config.yaml
d_expert: 192
balance_bias: true
batch_tokens: [32768, 65536, 98304]
seq_len: 512
dataset: "wikipedia_en"
Below are experts of layer 12 (counted from 0) of a mixture-of-experts language model. Rows are named router (the router's row for the expert), down (a neuron's output weights, with its number) and show model dimensions 0-255. Each number is 128 + 32 x the weight over its row's rms, rounded and kept within 0 to 255. Numbers have three digits each.
Before each expert's rows: a language model's description of what the expert responds to. This comes from a sample of Wikipedia text that the model never trained on.

# expert 1
Description: Digits and short codes in sports results and pipe-delimited tables, such as the 2 in 2-1 and country codes like SWE.
router:133063110134195128142113148095100102161096110124131099132166167078134167098092128107114215134172159133124154130131128083105098117131187142077157165138098077186172119124103139159110115102136079138095138142115120119167136140114112126109134118178091167157118201110094116116170099162114114120139106164101146113183074110081136128128174146126169170146101179081179125134127178143154171190091100104144143125150139084075115057116164140118134098089085185051146132175128054131134190103131141082149095108173134091136086096168102134133146120124074125161088159149098166137122112120092135134137102148187118136180131149177085108143084132130131191141122138130115126188159137144147158157069136155096124143093090119117140145179120090199195156142125122163143146098119132138151115000097069
down3:079125165130160158139088076184124156128153131133111102106087082065103097163096171120136163105121124117065106078164164165131191060142154156060146107056099146165135155157151075107161113111149098123106163166087104149154186107116150130107074130148113140144100117189102108101190108112163109184096177135114139137129170121131148110155190136119072139122177157160152073127139146120146134108133052166135101144107142135119110048147122120142173174118116119146099134110114088110107121108104075077100190083111129108118104114153164140083127073124124148122185057153133090163189136142168136144095116068158155135113132125095122122158206121205117142103151156154123132150170134160061120155106082167193144162138119133052158064164089136124134118130130119101144159099096124069102144141068144
down4:081138074112163146112069116069134093032101100183118117115110140193139085111116102113164121145126101159124142209156132140114153124141086120084157087129139131115113107072087118126127143136126169097110124102115098128111129172140124088077112113139134108067144123155112098097122150174153120105120142158141118174152102093147072164129138111140103132105127129194119101180125144112102093122137186150156110147111113163206136125150167107173156141171153118143114144133140177097148116148127113074110146155167151118135166135085153103131109102118093141112161134123184115069171077101106138181096181151121146145028218107090153139166185129163130083152111111133106102126148182140049095108143096088129145152052116154112127108106102099162193189114119104043101102136095178152074096195056127
down5:164080159143131145044073088117142119139109121106153173089153154146161126174151121068144111180149117120151165110074098127147155141091113165121160113102114148106097125156159134131147120176103087109070148119138133119154084100153120151124128137136105101207091144127183155067083209147106146111124081123196133084145170120161101086177175153103113120104137142147096081118105156080086162079151112088146102133088123163117094168189090129093111157136080120159165186126112140128135093174184138149162150165164179152163148073149097083176076118117116199136127086130071107114124133155140098134146134161093178134131097116110144153097169161144137097041169120095133164135104105072150129177118080081149111160185156169148160142099122136073085116142102110052145161150126166107122045106148111
down6:141134104123106067157106161147127164133139174129146146113121138117104078135106133098083157157129114082135138153132151132152159073066125133137143163161158082187171127136134067132094116102184199138138100117124108136111118142136093151116102188123146187166084151086174116161131155146068186138210159081100120089121155126080194149116152169102144196112137118111098132062173133101118109112103078138183201097141187088126145098176144091127173139150091142133086141138141150118082103101127107148105116176165113109154124056144119116178092161144122108123077101189072170088142140164069159155094172164112117108159059138120111149159100152162167099102101160129195101123146134139171114091144154119110091170172060131123101147116074117088150162146098196096127079112103156085079166165110122
down7:125152106158153123161087082130119071131083125129090118143153107112135151154111104151106095134115095095077110092142134143086143119039117110139123117153120161137097162126154195079120161133128160161131138199126130145152112124152148165115158146165132122105066154218121096116140135084120093104141135124098184112130122148171071094190151129168164115124145184109163127169111119128133129151143113102164180097139175143144150135071151188188125132114148157124097218104110061137152196130147127181165089153126133165157160116156179130154172088048181075109103142173096159161107139122149183134092129089164171137091132107106137196114192100167124094112120076171137106129089120160100148111136099081164161133072129136137055113066122111119089184089165159153096064125131145133088105177138185
down8:162132123081128093100161131084146160144113134152105127108111151095155176105117157102135085091119089124136113142160139102108155100087130160151163103122169114165034155152138095141116100128147126162105108139075153147107125154085155171107183159089125131084154085086200081109106158119169140118124148088058070169133097137128137105180169137103154140144094138133110172117105149146149127097102060035085107114115111148116132157174160030148123127154150168193126126120136135109086149118073135167149086106088179065170097163137131118222165180122166073146168145218104142125128092101161102121136189137153115122141175144063203128122131102094124130167156125136106130083108124100147131106128100100177166117128117135090126122183151192120141137128087140070083140096086136185175102115108151
down9:155134153165173112132144114106102094128116210109153079141191082138187134158132136149085161106130110154138159154099155091096117120116145194123173134105135122124155135185105171128136065112123112121153143141121115144137155145099143098146146187124098127121123139191142114102175098100106102151096199105086017172134131085131085094117162175180129097131135104141190126108159108107097080123159104191129069073106123144099145087134102200130136120067151109204135107109114077091102089159139132118133204131158066125065128147106108122129147149133076141145122093200147165094162167096181178136148135177104136124053091175106092133102155104156128151124112155158148139131114155088122120152103153076051147141168118101117164124130096070125136054124078122149106092160167110130153109158079158
down10:142088168137171121120134114189053142134095153093119079109067084082140131085113150163215114152113176139152056067142126126097154140046074102133139140119120151033144104167146115163201188060136170135128140124156146120101102166088092118155173136129146095129147167078116145143108200135213168162169210059157165094113107157118175093144120110126153125136146158126132162141126077134147102126098108094100136126140156118176148111062105151126088122073070133121133072147163114141168157139149130123101116107088141082139151060097099116118105103104145174162108111128127169176114132166132097155200177128155139128127114140066153116100123132163166131096134098163148111116138086083124146122110135177128164103122148110158093113120152118109123149133120183089081117142152124162150164194160138

# expert 3
Description: Letters inside foreign place and personal names, especially Slavic names like Požega and Skopje, plus family in species descriptions.
router:177131119127170108140121149178115163136115153118127086122172106129118179103114182166134142183127140076171107162099093125115118143153142124096128133124109107171125135095143125088138154079081072184065115123108146152101131144144081156126118182170141174143123150163124092170157105128084158094045081105096138149147154109132124148121112129152111128087102148104150104078172107155154144078135163137146148081139123118052101146139057137152200145113110129145076100161069116047098149120108145115129123108073159141133112077094110167193127205098115164135158102123130134170164081103107100162130083135143155089155178124153111134189154160156144100174183089115098029151129183119092102090128095072186138092126158080103136182099088183152113106096112149159095087058128078116112104089173146
down2:145109165143092125124100116109117087156171117139181123120125152123130121098173102125098165152103124094140076159162115097187120145170144154174138107163174066148175133213104142126093186152177160169213116100100137113146091127161132185139073097093125098149158124148129132150054120189169129155096123065099128166082150117095155117120129103161173152123101166155158179136172166212103222184127131146108119169138188132087182146131136173126084163127139113161170148128139128160131159096127118076159122103158146087107167117105177153172150081126113113142100086155132147131137110132082101054144178172139083081142126203119169114073095087137154132120135081165120092131100124113107147149114174156050127187128126109140120138124141097126134105118198174112145061115100083113139126137144096
down3:158139163149106111097112157157129133161122070137135120156159140136215171104128130101121106119143131158085095102106182149111139126110169165140098104147163120127128161133155115077183205090186135128129160168101128092156076125100113109063148127156174150170126173150132161062125073075181084115091195172120157164163120137132110134078148084148103113156074142174138146109124159118141094138106115111208078063092163048112138163142104123185155089075067135114130150104072135120121142095138117114159169103206111106121089102133135122090145150119084122130141165093119070152122105073144120096098126084169161099089093151120126123144112123196099130085131068137077110112128093119142105126128146230156098074078086134109123162134146089158145167136082109136181145147134180140150173161091141
down4:100149122130047192127156135149133136127132113115209097087134122143123193156127131082102083156103130119149151145144049194159140113106098140128142075088154149057081147118106108142157198213122126076148159113116090157094116136095086146142130184025135134152069184102146099139109147125111146123162104141168107133155131085104109123108151122064088104126135083147071200138147145153204130143088152127146163081098156082122152128153167136144104149135155120102138141135124163140183126172155156170165173156143090107134198138166099087167100137163157128119114121145135110065045096147050070123125148162119161112095063106175114156099131079099128119152088194111155135154093154090133110091147065117126133198150148132147081113124106111138127127125124086140110111154151140145135148118106121
down5:125131114103085163092131207127156164113068132164139139102121161142139076111118166163160088071155126102126130165136149134126201080126122175103141111151109168161086147171101137056156088135096082137166142120068125109106145085125092077097113088058176079129024101154147071089109101117157163099185106104107050116135121184079213085117105124133123070176102132093148148113114115166139164131131133121109095165137102178118091167110159111098126187105136098138172119101146140138079076124162142078110114140112171083107149086113115184090149081145153139124167166135144145144173155158163118094091147108140150146193113126176134177122116168142183113121167150098169119074175155121115150121127116169105126076117140164112176167100119124139102109211124113126125109130123165116168138143192112
down6:140140119121106127107151144137141163098116139132135117119155125155134088176124124118107112146196016114131147083164088084075091168128105117108140091153141106165124087111108156115139155115099057115077122165051119166094177150145155117058156128122164097080129076108138113113103185131094152070159159125133094136109126083129151143134107113109095169105137144164108096118122130132080105086127158165167060126139112164099125062099114148124115062153136124093127113059112145103097082085145110162149107128152158184111168119067169101092149131188113099079157190191180084125111066153169094138133134101149165180139096116160149149102164077054150127109076086153164149120167094129199141105214141105174151108148144077126129092145109150145090126141197153098111130183138095134163115125118091
down7:098100138117153167124142091145128163246148122099073107116134121088188129110151163121135108094167079124101155141068092107133096116157197126126122122102143153111102149143144145099063104120156172137190122089120144120157103145155140138111107149121185120168152158131093126123134117073085101148194135105148109188115087127186135049144107136163164125135125107124104171133121065118211147148224193121160077086119090084205120174086129121159170143152119159115169087120168112133143074143133105109106074110134126160067113186144153206150172121159175096100136140113139164128129130179142152093134118097112110100136173155112084096085147133137133143108118120092101168165155198063125108090145115130171114125151166105087149161134143087113098172145163129125067129127072096141087154122115089
down8:155143080111103122118098119150176153100155121150116113103141149111164120105140177185142087097100127156074083174204104152108142054080103115109120150095153156127140184145096114097118187165110118110155102093173091189180111161072112116147183095178089165074081097077196144134067113071139153136135153126125128111118127189110119123082142133125116092174126131085084111162173140112140063091152118145144148141092118091120132110103137062104135100092148130115121186163117109106154149150153200140133111124093155114092098148122164129133134115174070103176161104129094172134110113076116091026135154143118126106119098136173139175031087131095088139041107127156087158163130100143141152113178116159116064106127128120123109171196111109111164073143133147123123147181127128170117090099122139
down9:122150108094099122084113121156118121163149126136093119139086151129130088126162081170146106071128181130061106097103102111114150113105115149125166099131130140135110135126169154161098126075053089156152113149156134107194097093141135128097136100118077134082140126102105154124097134175092172115076200183115145142121120138111077123114125106171109103099240196117084092118164098156177143097129117186063130155085169100092159091122083130119153171079120134131134137118129119150068131118143080136128084117123127111112152111204134081148107103064121171097089111081149125094131121097114187115158176113097199084119046113119073128144124092172132188100145157124119170123153117098145098100134087133122144120092134219143143126124153154130212106182077078184168176169125108110111171136106129

# expert 13
Description: Place and measurement words in geographic or descriptive text, such as area, district, Street, south, and degree signs in coordinates.
router:163099158167145147151143108192102153134125167130137135151101084107123118083078159118136162123131096148128172084151162072143090236130155089061159092134171083119077116101153165083169158160108097137126130126109100101130116126159052198133131156147106133122121160122145092129150200122085151147101051121089101157147123138114084117156098178149162093110113127057082114117126107246160160129120117116120160109098139074099148152149114153156129149084105151157109138120114124084123139145160125159089104149097135101125093137078105142138144157097137061131143111155149118120106066122130162148208100118103183090134091160140111117127129125124124188122107115127115058105163204167108111119151131133155099029158092162159140165099096149078163104140164172144068152159100101122086181089131098
down3:121158107128136127138184087092111097116176173165166140148115177120074116135157085054109066132077188152100112078116154179072157138114119069093147151074099128118111115088143119120108099106160119164183118157125115131101180109122135110073120095157134167134098139123116114191178145149146180196163083144123062127114067128124129132132093098142121110085147107157120126169103119110143118101108103151120152093112124062162079122165162165144084102140151128134119178121157115107129167074179099131115172156089118069142126148111166135077106163170067068124117104092113086094070151103142036110149141138079102154151147106068126076123174146120092109095155128176175124094110149114144176087144138180182123170077115084135103130122167132119043092116129161151132142138148098151165062082178126
down4:031099088148162163157140120152138084176175133131099088115119098147110104110145145086144127173090099097114131127154118082128155102115156170143181110116161122133150137117121106141134123061166144165105108105132123065122140120091136136117099088193099126134096160141114116150148141075113136113139127104118104161109164111200079138136062073205000099147125147125121163142093115095056115119117145138121128118148160141218109146055115145162137139088105132071144202083096131221084222122101150130080157091119106137086148155121160168146123135165105146142118099119124105118148164114085124136198104110149160113138125137117158164105133148110108144176063150086127086164122098134097086166161123156175109145105147106103159151093124087104170141069113126152148100148074176118091134131168159
down5:165134137182109115123130085117146119210111100116135067083094179175087154158138170099152051120061131124164129085147174178161158046120119102099112172076104167180086092116095185120132079140099148106142168083088104169135142111146081129145109088104112096107091098180135135132104074065099123143129110141144131124157092116224114169100172144135144119118170121161095137124089149087138090161118190175137142122086168084114149128075170116150119175094105130114133143167102158157066083128103139177103131046145158111104169171134082156148132074129139128103151147112132114112066209117069109122118169123140110150150155159154155196158107114101191061149074126112146130168122090125141133162113108146131098136175162150133187130155128139092117104113113110130142101142107157154160102123117177
down6:185106120126084121129156138083118183122136069146118104102082183139125118094134152179111178129099133138160121143112142175115119162115111053132112091160167157137097158094157140108143119210094133146097148151094070061129133093078175123146097178151142172080146119099115160143073147112148171189123104176132112117098097158114132119136165157136069151072123126132094183156113110126104233145155164104138120117178194162124154123060151127104117132157128074160101164121130190107157094135119110116066086143142071101099136144174062118146137115091146073150138142202111113155131116177159123116168120133130191159092106098151154057111100086185102133154183150119179154117056090119179084143130135118191143112091109131135172104157137176122121131152122079157174128088146079117125089145139129
down7:202141094132129110117130114129094160134158156096082089127126097099062096179120121148088077128086126160164139155138159113109120145066120182119138090112099087118116099091151122168129141107113122117152116153138078083098185128082142179144118129066215155024163134150089077183158133154103117107146184171108092113052144137098125123140111169109127105154103114116096095141140043091187137186063137165105163153118108136181112144132151106133092175145132187169178095162166109141088167118124162117119113176204105146163157114138085137097181114065115121146092190153161121044089100123079154115100103113135144172120112098144106123106102085148158106150081139165097199152127126127102095104121118105128097148108157128149110083143107160069139134062161121138110165120144148137157096101134132
down8:129050144139130122129126115168159126117101171153181081095125109081144138125158126163188139147129119147146133165164112101127176082094095169128133119132141147146136072120188171115131155122112110140141129182190104128175090131103119129125095088123165034110121094153157124167151189137126114155083158217111146144106062106138168166143097102140190094093106107092132141101109184110142168134163167145096077116121140165092181134114105109101125097183073149096146078114095142114112205179171184092152102133141108185121171110104100195069194127144114137096140129067130131135133095165078114080138129121117083127159158157113145131099120139116147144141201106174134117172119171099120204138112109078188062127139095103087161141107157133084158122140109121076147063150137114163144114114063095
down9:116174147093171141090075199145138116123136173171140112072145129137126143132173130155126090128102076096069165130128149088119152121136094172121138150133145103134142136106168145130129144139142079121106117093119141130170139122062103133112126144136132172118136088224110180106113052130181157152134095163131161127178162181070149160132085119103115094113133108072132177105130153098157119205138136104148053122166123149147105159144122115123133098099086105107108131081136115155156142088110127140098095050100106118165116110048174166089146138180077149173075079124127075135101107099101105106110160150134094174078172130125113081113137143162167193187046080107107124151103124106191115090083163112092118181158126105147114112071159176091146081186087083173086125126123085122129120156148178
down10:061165136136116100089117101068138110137123223129138118140126128133115154082094063121132134177097159115205149118152137182176114132083120116109071166071103124122150150096145098144151139176138129143147145107136145155152180102142103088111116047119097147203095110131134069120143108149124128115172132153154131104136180180141159242156139151148196170068188139143096082126096174104134134075082145165120144135126196112117119134144146103128111135175128101108150122117140124081142162168057116117162114120157117122144211138171136116142084058126169139151066119173120116117103104172113154098112146122171133169144148116148144111122116136098146130102124121080128137134132091129134170152134123188124151162111171174140122105103185119060093188138213146145175145174096181116159113104173171